From a checkpoint of a small mixture-of-experts model trained on Wikipedia.
Size: 13 layers, vocabulary 15230, 28.9M parameters.
Experts: 32 experts in each of 7 layers, 256 squared ReLU neurons an expert, 1 pick a token, a softmax router, a shared expert of 256 neurons.
Training: a variant of Adam for the experts, 316M tokens, 4827 steps.
Below are experts of layer 4 (counted from 0) of a mixture-of-experts language model. Rows are named router (the router's row for the expert), up (a neuron's input weights, with its number), down (a neuron's output weights, with its number) and show model dimensions 0-95. Each number is 500 + 25 x the weight over its row's rms, rounded and kept within 0 to 999. Numbers have three digits each.
After each expert's rows: "raises" lists some tokens whose logits its average output raises strongly, later layers aside; "mostly gets" lists some tokens that are sent to it at least half of the time. This comes from a sample of Wikipedia text that the model never trained on.

# expert 31
router:486469501470535529509545467519515488468501495513486484520541481492524524438469500527526467552532522451488510533471526476493477516489507531501558483519539485466516530496513519511508477493504491489491523538460525538506509476456474513495477525486494527484511476499497465523473472529521510486
up0:534539467509478481499463491458478526491525548479519520460535531520468469482509487497502514516461504484519497486525502509512546532510480498493501520480502513488488547514515471504535526516479510519487412438533481486475508528497488515493538452542492465511481503473498524478532521469495496472
down0:490540506515523529482535461501520482457516498473488528489516490500460515514495504483475529515531481473472500521496542495454500468461551509514502491503466508523474494532458501499515533507477488552474513512510517517535495561523534469523513541486479518492509481475510475496521495483537492512
up1:502546491511500470500482472500509467556499488508534484458528498518485496549534516489486495527472459477525482500534549500480522493497483512488490502474474477515460489505517412483516512509498483487448470461511533503463506517513554505498516497475468505517491535480504504500505517460457569507
down1:464488467489486524506454489567474478485512529519494462512511511531473478493512520530501468501493513516459520501544519481479498452504501496485532543488492480506455475510538526501442515494499487522547510491460507485543506499506492499495504495516482487483515515472533489512496489479536478491
up2:521501499525516485468479495479490514501523511478502487470487496556450482526529499467490496498503476483527529481567501538499537482479501480512472524481495505509483486501504504492513526513487499499510491449547491470506491512482522509519511455484511467501485517476509537510537539502512507484
down2:534505467489492497505485489505505495507507494551493465478537528518459501496508475517520468536483478511459513489510472518526487542534513537489494510485510481474561506509477476511500465467523480549504455484510495464509508515495536524503494487535497476490472520520471545476490487479505491523
up3:497487474537507485493490550516448493577499490469504512528486480532470464555487524503476511463489476539565477521504499469509503482516496471470525522480478493494479493491515493495470520545506464502511479498552496484518470514509532495516445446466469484517520521515489546472531510507495473499
down3:526476504519473511462507473526541503525457483552492515512536469535484466522445511521514510502504511498497492502557501488489436507498464533467473481535474464483550503515512506499532500492470519460487529489483539468476547510495505532497481467507487533510542484494512515519511526455500474484
up4:522502482546482495506495487483468557521466511471501503458492493525457485517553494488497497508474483514509485477542479550520504469547490495493484528519507465496466506499540484479494485510508503503510468464514471481537486533536532523512478476498519446497478504476504536488547507448471499512
down4:507460492497508496505504542511533505486510542467490496481520509496494523494495542498480499474509527520497444492504516491508501498407510477500495493485503488503509499474512497405453500525493471483462485496474479493509474542500520491502520452481517502497441473504462486454538508474508495526
up5:492517514533460429468475520472497466503560458506534503486502544512470475481527509510485483492498464546464492490536467506490497473486480512487480510514520487532512499494469476466506511540494485507446452458550471486513491496473498458491501464520507498483497508519498516519555510474473491496
down5:513480484531493486448472482470522444476505527493487512491532485493524518472501469500487487478504523495500524463515504463502487479498483493465484498499492469504518542536468496472510476538518508497479469542494552445527469548507551531494551510495492496503521489487507528497466496533513492542
up6:532506478541515468482482469431512516493523501509489486441503516532448466517530487495474488514495447512468507509522509528523470464505502476498478496477482518496503509489517484517525490512492513501494477437480502488481479522559532482525535447495483489518476521465487518490516515455484494499
down6:535508497529491472488473509504506462480509493444487538502482545475501468449531491498486524512439435473501480528501500477486498494501480507507484458517510526498536507477474506450541503462508485495515521472534533533526483464464457470447492475526480469496498517492525488514491525472522515526
raises: " (°", "itude", "inks"
mostly gets: " Ban", " ne", " prote", " EF", " Fore", " Mold"

# expert 24
router:515464542458498519505552503514528514497536462531492498500522476488517534493511495531517474520517478473487483489483524499454483508500484501509521480511526505472532512494541520520536449510502498492480540538490503523515464461502476501530524516505502507501517510491476479542476545502469465462
up39:481536478520504471486458502494487505550511508486497503456443515536443458533529503471439527463484454509550485478519483516521533512505493493508469537480459497495499466480514495464486547549485505499517494465528479500547507541499512487469498451492510484503487487498508511489542498483505505468
down39:539555504505433475495511506462488474498507524485475489499504481500531514501519489523484464484506502547524506477453519465520480494529512489526507501548502433478519486499480529505503472498496532492537528478477556520526505552518520526502515509515501487563515506489519536475507498579494529483
up40:501514427520549505516471489465509493529525505480501513483524505506440488523550452516488482475502452517524515458555467521502538496500518520483513519480489501491479485528524473441500516512497497494508490472480534486500477497507509512511531464468493499502498487460512524479516496492482522520
down40:480504514494466522478538467476532503486494516495533528509524474503468504499490462521518484507500493477489571531523540461488524465487505516481520510477536487504521491528465529499493499469542453526515526510489451514501505483505465509432486475550519512518451479517511462494537538537520483494
up41:549529519476526492455458531494525470517472494491506489481468506559480516523489475460497512476463469486513476441509482505509488498530541515513483535537496463487522524529488502510457520464460482543480527469557470481520450504507497510521487464520487492452483522494505480498474496477492514502
down41:562504479479489508465485456491512520543461535526473489491475481506480532558513517527541471521502505503473493462489496463497466543519489487521506521458457513542529503505492488489534487488535517486475539490510486489505495490500480507485492491526526490506481529499471513505470493525467540504
up42:545485490474488468453530511478496536529527495481558478456507473484489522500512505509483455478498469470474505498558509516508520501473536482470462476499488524491481532495518466497534516500513501486486511471509481510501502498507478566486514427483502465520507494478458532519531541481422506515
down42:484452542506454522505516539498495493480499485485524515499550486493509495510541460521476500496560494503487495511515512470447523545491441540502557485538481505479550503540524477515465464506496496534507513500511479501539548490486507492463520469517531479483511480495535518528513497512514490532
up43:482519487516502477485466524499532533513548539501478529497501502508482478493495481488510514462512492484504474455538495443525551502486481471507486496475510477478504498477515468506472487539501495512491433459515526463454471524503474504537522498452513488523490517503502507439500511479488539485
down43:497431528531526493450495501514474461524501502485461552502533490503468509510460543484502518494523534525523461536521533440488490522524492493527477505494496489522513545504506537490506475505520471508497513527464496519473521530519497550509492488513515506434531483506484510525485473513512508491
up44:509523480512478456508474468512504507512522536474506520478500525499443488508503484464474521481448455495479490470532497517503498465509493502482486520494498484521495511529528442466447533532496494497502466479502492502476473507506504516443541505523507487526464483490488523476526526456465504505
down44:508535476506561470490522477502485492547497491497520502485495503487516488488466495523476558482490491502484498541510515470456481485487509482479516498439519464493461509493437485497487526504488466496479498502454524500504501478501501519510468517487499493512426513522513491513476471498519477487
up45:473541493528474503461497509502514480521496546475519505501475454516491480489535485447491514473454482504523496475555517462509507493511540556486483517490466534534469482477526465503470486502521479496493506490538488507525497535500521504523507484506521480467499508481480460492493503495453559484
down45:506536441461505540509445490505481512509497506507493510483519529475507485500509492495525465471465523477456534496578492511493508518462485529469463514528480539467470505447474471521504498537548468502479507517494471530473539490488497509493530507466527496528497495531487509513483487503479459495
raises: " arms", " rights", " name"
mostly gets: " Vik", "An", " goals", " goal", " idea", " median"

# expert 6
router:524453476488529535524550504546527497513486496506511542536530504494519522482520481496530516519543509517526486531481505483456460471510468493503505536503526482488491498508501538519496467532520468464496476519496540504473469468456479465464534493490480480502534522447522501556471450519526464478
up29:512467483485483513508520510470493543512468480506491512522508510530491503511531472433473508464523515491537479527520502460507495507488495497487476483506505463498487472503501473472515521498474520522520481473511518461516534492505505444528470504506519494509442492546445494521552510520458480514
down29:462498455536480558493549470535499522531476481454464540460508513519498482496490497522522472503544499484508475494488522496546448496472485492508517534511491517484493525491515503501544508458497539434477507506506564461522502480501499492521491522501497511541542482524509487483472537500512488515
up30:541521499511472463517468505493507558504531488461496508473470537556433451497525494470480495499487465501511488481500478505488530493513503502463518504493512510499478491476533512504479548496519515490479470482509485479484458508502487470511510428478490493502467491495506482498514508461482489496
down30:489457525504471476535538497495562490497498511498531503497539513487523486435489494456499529520527523510486468496462513486530435492515528550518534479503485514469511517492548477514520498497487482486470507511483512511482476506493543486490490473461472512509563464530486431485534513496528489482
up31:471523516514500425465520528495493505509476506492510494470501477471472481455499469453447507510468471509562518518515485493506564484495508528447466516481488502514488496522511475507503485551543514471521480512474487473507502475561489503493525482523525428537498492489516521477488471475490492542
down31:533491493462506536478503460515501503488536479458461512517547521533527492469523500496518492527522520519472497502530460513504462515428496496513486463500470508477549544480475480479470493474524516483521512520459528493507514446519509471466535531521512464473519543482496462510494458465514510502
up32:462482505511514448533504514503499512511485552479477509499524538511482479532539499484504478457503528493546488510515494518495524483493534511538512535468494488479546488507505539471460474519496489487488507514514484487508473518503513480502504494561485471522504504462511527503544478481492508489
down32:540461533519529551522486490500487454510487494522497463478480475479516502471503468469522507497462526509511506510520493533493494526488529556507464499507508512462481539462505567499466516522502515493488518504500507489500520481490467527494532507462475506480466503476486486475480528488495507464
up33:548519485533490482502470509468503510521487518494529484442455523546428477523513489493471532453486441517521496486525477526502513504502460482476486525509495521505483496487476503471476537518482476521486493484548480490521471528545534507507497470507498476480485489492542488471554493490504499483
down33:490525509510473461490487491483487491496507529503554487530498481494471458482525542501446502498517468498516521465481487507486518514509537514507469461470475487555511554438509486505491502530479499489533470484496497512474479433495476479523514493537486485505525525507502531504495514500507508515
up34:499492454498481487472435502465463533560526525492525517514506496537443474535501512453482509490495470503539498499548495471470523529487523489464507509488481531502503485498493494430518524516494502488458465512492538489512507475510497523494496454448476503483500481499501482476480503489481518504
down34:480501471519473487480483502471522496508512460472489524515480474539496486480511488488488513477501479502476477505476492451494560506483540545524552481489508496489511535503500484467513495516498484500442526496450538537467526489505500515527482479505512506498535456528512526464520461491518503492
up35:519521476512482439547499481479513547508506500469473543520499521538486461519528488484494543471521504505507500510520516518450497471504469469495478515468513478504498474516496500496511510509464468489504446473481521477486445499503500487536505496461484426529518517466526521513514475484457494462
down35:466471512478494525479477487506528489488514542482520500523466500515464484515534472509491493489481508514453476503511491479500504520490536479461539494514499482522495491491499549506489472487555446465512509495523480475444491515509505517457503512501472484487535455488492463474515494515466508510
raises: "f", "===", " a", " World", "estone"
mostly gets: " century", " Although", " This", " When", " Cop", " mix"

# expert 10
router:476511547468524521524512474510478469503505511510535492491495482496510536509496488533495496526504523494523513511482498481515481510464538529521535449514518453459539495489512501547502462470515516488476530513463556533498534448491446455485462521510500537486457526501511533547452508526527500486
up50:509514495522492485517517484491504502556495496467464507483519490481484488550526498483473524529438464486527524476516509491512518520493501474480456498505477524511514502498490526515516484476502473473524503430493489509496494527480513524506505464486504466532473509476482521478594515476497488511
down50:507503485465511557494542522511489475515467497463533467512519508486493503521530504468486510471497524502529472481517514512501489551443489431510476492514550480467527507467554512474438487527479492492517477507471483482511514506488489536449509513511539489526483483543496448513508546501483539494
up51:507515514508540524481450491520548476531481514530528524476470482509500485514509454518437496480509501499480484521513526481514499522511482517504469515475558489484483500474489533455506506525536548484522488503517514448498494491500502541498475456509507481552507481467538546507499540508487499511
down51:513563462492526479501466491507512516513494502475484475510511485516491560516518510499529517480514535474496505532506488504495547515518468498509463517490525450496525533487446458512545491508550507510513483502507498513511487517511475516489523483497469519483461528485524517470507530473539495502
up52:529493459531486467475498516458511526500531524478495495450495502513461491536516503459464535497462438504518475471503492533505519482501481489435477533507521470505483472506514482492515532475511486536495466485525511486506451492514506509527514455504470460523496482466469528471519513484499490473
down52:492484451531521472535523511527529432510504491524503489478462482478519478501529486541494482492516482444481478491500525548482524472524515476520508521478552500483514511487540502524522501517493534480467541513486482460512490496470519537509501460501491506442497537532476501513524503536474466450
up53:499525494576500486501471486460493515533503533482483497465502538544468507527509475475467518455479404497560514482519482513529506459492500496447518512494470524524488483504523508506505522516446502506477445472516497445501447512528499495526478487519488487525497491488495522509515527489479497501
down53:520508519503449515472499503482516527503489514521538525524502489483516493485565515506482506497504508492503533501421527482554499524508527528500497510481453519481489501481500534431424486500503501475491491509512504499487487535487480475530506489487448510498519497510477516507534491439490484479
up54:513501434516505491478466504478510497491524525480501482452493517513428490491517510486453526461458450502511509483551512511514505503505485486469505510500486503491487500494489475494498536493455473513484466461499501500512498499515514517517530440507525480512461514495494524461522513448463491494
down54:526518508504493517460497484519497517501526468501482522519477469518474542507464465514455496504503529499501510495560541492437451535466513489522483477469484477495499489507524536521512507496498524479536439498525523471485501532508537478547497536497504484491526509502495458551505511528484518549
up55:542567514495451492520443455500503475507484484542492527497518494522488497506534482465452507462461511463495485487494545526494516522481493502463496500456465461488510497491499470505508510497531532477465506484540482465501525543493495523500512490495488469517470512509487475501538533495487450531
down55:488499478499474500510504487513528487515472501581479426470536498498515525507505512523484475497486508491481483505505539505483486525494514528483501493515536502475478496470503494526539500461530497503515495487490480487511525555491525506530499492484513462492497528489498484520500510518477521498
up56:518497486504496469455459489476459528555480529455464493470477579521471492509510496478489534512478476509502463503552503524490511511495496517493479500503471531503499472471486481486490497503511507513468486444510508494494460516557515529496482506537497492491475487492481525490502515474492507463
down56:477509461540516522488505469503508517521505478470479466499499534500503501510474534479488487540546524535473541507544493464496541484479504540525513432527481516477495516512505525472516516496472542528505534527462534478489512514473487486503493495547501475489485470528445516469465508482473505527
raises: " drawn", "iam", " kn"
mostly gets: " too", " so", ")},", "|---|---|---|---|---|\n", "..", " difficult"

# expert 13
router:482503542470470505503514496509453484489547443535527494497501500514515514496477507535513452539497536516480503523487510506510503530476519503488491499503485522479573523496500473483539538502551532530525547530496477500515531479479547525517512475492511510489490490579514518485467494530466490524
up1:523506481556481499493497523521522495560483472525509479490507551542488483519530503501442493522531487507523511475548525485480521499516475517479507522502487503474494472516490486515482562497484515516508467485503514459520453526480528464486486484482516491525454476518488491470566517514456512466
down1:495507483510464519506523545496480496520507539479445512485475489497519503496498541495494524453477456482456540460515549495464502536496477494471525517508509457472509495462480503549478466531496503557511508497521482530530465487540529442494474500481522517500491487497497492489482522499482512517
up2:525518444559509488480498494484516499542512496498508512478479511532439451509504484482470506471506497498551535495554513522489511502494486488499502510484510484520469513471494486477541502540493487479513484466543503489470474510493497497537519446495470451498477501460506512506516540490494474473
down2:483472489515500514529508464519500522509486484490493470483580521486522490452483493491463492551504505476503477518481479549490522518518524485499507483508476525467508513455458448498513480530514534497501528498467463515527471485480494489535515495485484495486505499554478539444469498500491464508
up3:495511488528470483512497563534459503494522467466549512530471504527479465531499475492512486529500519500489475513528484506537484499519480474509477518495491478545461513524522446486487521556525512535484487482518494489542527527470519516453492473490505513518500480530452531474554523471491461534
down3:475532504518516515489551474504517498515516480473501505529540510527552524482527540497491501526501538498481502496495513482483466508528498484492518476519493499513492485473489514484549467532466551520478534574496492488477491496499485492494493467448502481561446505500497487486534498522484473512
up4:540497498526499511441489509446492537529516478493511475496504562496493499532481510493494460476451486517497501499530499515498485523480485474533497559503493476546511486476457509489489550488482517557494499499499478500501472475496512547538527474507525482460508502495512521457517579498537491498
down4:493499492490515510511519520496500464456506529475548501493472521487535494504507482471537520503507509512475481537485473530495483480452489530446478501521506502490477527489488548510495490469536478492469509489514506506452542517471512514495452511510512543530499491470491495484475500490471474447
up5:516497500536491476509462520491477528527512518491481540472502487498443460481513482481469490466491480540504488458517483508467536473491507534521513528515502492509455476499484506445486504514492467470500468477516488490504451502534479491500490512514493457496484467520504491509485506448462509504
down5:498528477503477505501532563564484491467502487500513479544570521456487520484483540473495490544511496483509532479488530566499514481568506466500471521459544503529529503536522482488492522471472502527469495472471524482526516502506458525540479512485502498550508469499496532512485487503504492492
up6:551483481531486481466473495472533508487514510464488493472526500542462470537531522494464506503467449497508497496532472498531499508538513486479449504481452502532491494491521489496523525519490476504491463442528512475491467532558518489496559438509486500498497514466499524489512522488485509467
down6:514519482523508514442485546463515511512472528511473499506496502587517525482510502507485488528531511508545475505498499531482487478496451496522468488543480490472498473470452487446474505504473501473547481425553482488456494562522552503499524483497480508505521520518483514491517500471513487501
up7:545510519519464485464467531540510508493493458504546481443499517533498454547501514533478523484490491511509473504480482523501522493483490458493455481497504498496511474525515472469520493541519503517502499493492525444482503515514499484503482458517478480488456488512456487484542529495500487504
down7:520522506530512513480490505523501465486525515534510463496538488511488556497478507484526502449522438466460508483486481498495527513500489519522466507486504471449485552484471553467488547488496488477511502530525514462457528525516481495492512528490512493514483553488479482465479515500500497495
raises: "mouth", " (", " It", " ==\n\n"
mostly gets: "INE", "frac", "===\n\n", " Miss", " ===\n\n", " —;"

# expert 8
router:524485520465496541487507448506496496527559458521492500505522553495512512519496480487532497525540516517514493459472542517500474499496479516516532537493481470508490490503503506511538497536477535460490505468507494476506537491501515500537525502473496538508510521538487523528437508520525489517
up0:527521496533504475498448498438455490502509516476495534471496502555456481523535488505443561485461477525513556498547474475542509514520510525484501510464494509513498528519496487485462547510507496515513485464552473477519484492498526489479466459473481476527453500486500501505523521483475477490
down0:492544495513471521474482461493482461512470457505507475490486475477486469504474509530495496520478494484483516515497519590504510461497487509505492499589561531493488518507492495478526483548495488528467503486496512505505517514495502511452482480456533502473490480518508513488511490508465536510
up1:570534461500465491482462481495503483513548490545481468503463528536495460505501525506492545451482503516517490478537541527484486498528462546487528506509481512502495487499481509500485487478488530489474440459501473493488531508496522463449488505489507475509488494490493476500559490481498497472
down1:536510483497481497515482514483503506484493491475547528498468434487529493538471497532501530509477481498503476482528498516469497531505470494521528527504481485502503505471533473497511548527473480501496488545552464533494542495463491473533476522482506455509491520511541465456467488490507498544
up2:549501557501508502457440500501515517529540489539475514506517499546469474493502473498466500481532517507479472498504494490520530496512461540440525482473522462473500508499516506492511511540498506497520488463530513479446495486461504493514516476507500462502473451486486513515518545520493496527
down2:486502501527471490503490470503537462542547516479528446502522513479500473474496480489492509455539494493526493477492523474509543508458549513518484495521509560450477519479519513510466519549460486553514536478468514516518526520494462500496466435478487533486494490475485536473513512481496492500
up3:514513481530476518466472439492489493562513484511523534485463503524487459505496495474439540491503492511516519462517495517481471507501460480496498489454507527503538539515472472510482509561499467468465487494520483497492461501520492484463481468514526501493444520522548479489540520457472457530
down3:476497508492523536552549493460493470494504510552495508522454480490520494486527518526502541541546497510513520498493491488475538509541498502471487483489525500500530490516544523514504490488511511491490464481514461510495476468521470469518515489529470496548512501519493466497479504526470478518
up4:566491477537494485491490477510467537512485487488468502466508473550476510534518500487469520461481483520496504482529474540526530489545508489491506531504499475485486515486544479503497492515487520492502469477538469457516478512526502533506485486505515462496454516498508521489530532451487474515
down4:483483497499458499541505562530531491493515508511523512502515489492480486485468538503492495500507518511489442515458477471510481503483508453520505473475508475537491470474528504462496489460430549494470493519484486501514507465491507458494518509444464505499471505507452493515484499489509518514
up5:512560473494462482524437529524503496514521481488473499490511464493479493473476470497508491454479473511480501468522530503480495490468503484445491526527512509493478532517516502465499558547506528493528510491487557454565516505517514492501513493458522480498479504529480478502514509500478478469
down5:485462468499491504490502469531514464480499480507539551487472497536471522516513526519482495518506465486503524533507518501485473502493527425479484485469545496509493583466517489491496508539509495510486496507495543490503480511500541498528452522539480503466513498490512470450464509461479527526
up6:522501518576505487466518462460524549518531519501458507444495508489494516558542515515486512474476474461517474517507491517531489483504511477489451463495508487519494500513509478495506491480501501457507449484489523502509507525494546521497545442515519507477468520497488504511492490489500497469
down6:499481512491520502507481539526513501482491443510550490502477535473502524488453483564497494519496487492499471508504505500519506524505547536529474462458478473482492519507511489487501515488538460497548538531506557451495446506537523483501507537469495505533456498501494536496472514486489546514
raises: " was", " nor", " is"
mostly gets: "|---|---|---|---|---|---|\n", " bring", " char", " get", " be", " join"

# expert 9
router:485473501468535527508546465522512496483499486514485487513556483484523531435473489520536459555536514456496511533472522482484475529482507532500547485524533473459524521501499510508513476492509511491499523527476516540508510476462470513483482528493491536486516473496502476532479476537512499502
up0:522516501547486482502440491460474499516510572495485518466490531532469510535529492506457525501467492504536513518536490492520543512510487500481495544455475486525482521494513490481491518498469508488488479454559477455493490513500493481490488499488502480528476491478481548481497507453491492504
down0:510504528502564487493484434502498487507471477511472537513501482502443539491487523504518522507497512499498483510528526524494489503519505520515503530527490506513480508507541499509516492515495451511488506501503478476470501476519470510483504560547508497488543500507532511500593503500513442475
up1:521525527498512482461500488506497468508533490514524503474483508494487469511563530498485539545494496519513511464549529535501497501539486521503524500492484521514495465524546481479495512552493522482471469481475472481458509505508540459507499480505482504551476538504469509497542487492464517484
down1:487469492549468494495465497501492494515522490503439548473493496522483491506522517496466504482491512496483509506542514472507524502493541524485495504510519491507510500526483540549516490519500470487485513458517493498554480503491465493517493485543542512501491488478466450469475518509533483489
up2:520538481540515491462497520484527510487517493490490493466478518535437478544497488458471514462488508474538512490548522513477522490501485498483423502500498474508501489461500471455529503531472479514474479476543493458484450529514490512517502467516472444514484484479534519472535556490480483504
down2:523478508509535532491500523522520478522467501481501503492541500481537466508496463515525546510535481492468515463478490506494521502500495457529491488545495516470521487492482465540500497485499517500520525477478550496531475447483493490481469519475546483453504496515469521504480460479518480472
up3:527511521523483492464480461477547531543529539462499507489478489482480463544537492526466509480500466484530473508489506512502450467555513516483457504516497501509464472513531524459499498497485452447502466452550483489532478524517509469462491468514512526532494498531521498476505511475515469488
down3:542490507452526522514531484510482490527478491488520481499456494504506448502437487479508478489443494539539493554518485474506515530492491501520527483550482521448504493468497521454487499467496442538483503470490496521487491530499539517492494463502494530484522518551496500522496500492488531504
up4:566494487518498481491484485504488531528481489487481505483509486538471507532522508491472513470481471507508489467535469546534533501547503488487513538505498487479495529489520489498493483526493528475505461477529490477508470525552505515516489475514509476505455510493505531477537529466475471506
down4:491483499497461503539504552511531492494521507516528501519530490488503502492485550503504495501510515526489469502465496481514470508485501436514521467489497490518477474484520516467472493469441540505473497514470461500503512492499503451495520512435474506501412500517437488502494497487510514514
up5:501553524537448490485490521498483485471503486497491540481516490536455477492527471458488536493438496536501521489501483500502540487528496511456474479479524482505471459468512486484492483501493511496480427450528526482499531496489512514502520517535485511468510503523523517470515492454468494517
down5:497491521499479528474479501483482469532532517511520534505550490541508473487505539491478474483538526523470491503490475488505561521497482504474478528513527493498484536504522448467467490542479499527499455490505481503525476517500467490516475464518514549469515456496469523504521514480486510530
up6:552511472544504484484485527480527531541506523471491520480515486523470489522526508507463476480473451473501504484516461523492474499508483472488492513488470496513458503514477522544526510493483490523504489485492511481488491541507476513513526420485483483541484492488483492531505519490478482494
down6:487533498480513508421573507483496489501495469469515479534460500483505530514541484484497476526528505486536491509432487496456470489507460489491548494517459478515529484487495491497507549532501483491472511526443475483498489458511497470464505474474454474492490522507468534498493474503499494510
raises: ".\n\n", "ably", "\",", "alg", ","
mostly gets: "-V", " cur", "-Man", "″S", " leg", " ARG"

# expert 0
router:491462503477530534510544473516526492469499499517489481520545480489527520441472490520526467554537514459493506525478526471499467508482495538502554473520545481463522524505506514510513482490496498506496517527459526533503506478465471516499470530496494527489515473487492473531476468523516512485
up0:524523482516470451470469499488439505528541530478505503478513519536436501549511489486482500495473508482533477470529501499498505531501493477485487534464497521529466499502520490478497518522509498519489454452515457464508477498529545511508494466521482452524484523468483520488502512473494479495
down0:475466503512502509529468465516542491493518476501494502480502493465493479500473533481501482521544504515492529503458554469454508476468462508507486527536519504475520494557502524510493500552507495472544529491497518543477479488495456475499443499492491479498483500529537502513536477469543509508
up1:545475489496505505482443522470508514510511524483525465461495510520487448569533525500477537487516455514517485464520553488491480465519480476483509494511505461507501473489510518477475530444467541464521428453478489500495484499505512491461507518514506509539478545511500500465545500483497537501
down1:498477475482489488505452517487427492511531451494493507481498473491507444480534509508496489491482460522503472522503488488472499467500482521489511522508467506513467465442530521508495495500491492475506454493533501503526456436481473459518509490497497497496483560474544491489536489517511538468
up2:510520494511524491521495504488477533499493547499502523467507490532429456505535465479493526477502506509495508491513520501506496488481476482484463510467460482516505519495492476496519528531517499519514499457535510447519508522500527507531500432493475468507476507496485537543543529489480486480
down2:465523530459546508513509512495502487494483522520548474495552516457492506470497474517491552457520515495539500531486464538538474542518518489527516481536462508518506515495497516555532469502495479503504531527494493542517494515471518470488487504508481469523484488467477508462493525474495468472
up3:516503506506454457495483523514490502529507505450523501499504522515463449573531499465496506481480442503492476473525483514504483488527482476454478512483470487516498489524541498473495487529464469511481473480552491480491486527535504529440481464504491508529498496522444502490534538478497468519
down3:505544518503502512493505433499511472532483512466547501499497491466479467475505540484437511492499499485488528494527508476477512476515550533483481498474513468513479533489495461506541496491497477479452459497510459501489481497523477541516541481513500498535499548516493553497528504483477489494
up4:526519508506486478477474499482451510531506513502500523461481475543460486539533494501469495466468452524468490468540511527499517502538484496476525536490479508508486499509542490504504513518468527499484495470520472485525462536500483517496510472509517494481494494514514508467543525443478504524
down4:486513501501471495483511580507526478484529510495518500510540505490479500481470556499518495506510539504490445510491491458509469485510507464516500460503505487533477475466522507467450483417488567462496500504490548509530511512487496458509520479483466504496465505511440489482464497483510501546
up5:524539516525466471520458509484509507488506505458503508503517535508453482517514501487471512464424480533474499424524491501491494481498459514499498494491486533510466472525491528480492505497514474494469451448540501457474461527514478492499538491530479457514483483461524504482515491480518516524
down5:514496462507497529476478516489525517500502517489492474474517507519492487496501563533498480518471489563488468478509502500492495466519507438502484541496533487467483528465519537489496514485488452490445482493505498504520531493492526526479477526467505505503493543492473498513543507489525486507
up6:525522485559496465455506459462508506553533495505459505438512536508454467525520500462485470448482462496476505493518511501492491458509504483492484492480503503532493528496488507488480499507512466501489449456502494488486457516521521486519547432513494481485463485462494483496512506472504488497
down6:473483517493448507499465494467511478526506448519496442504492505484462485476482478499487443479486474502494503510532495453534505505491468524481523500510491462490501517466442506501463527522514459469495483478491513477528486511516450489485476496537441483504498501480466500478527529524492487480
raises: ").", ").\n\n", " its"
mostly gets: " Po", " Buc", " Mul", " Dav", " Mont", " Saint"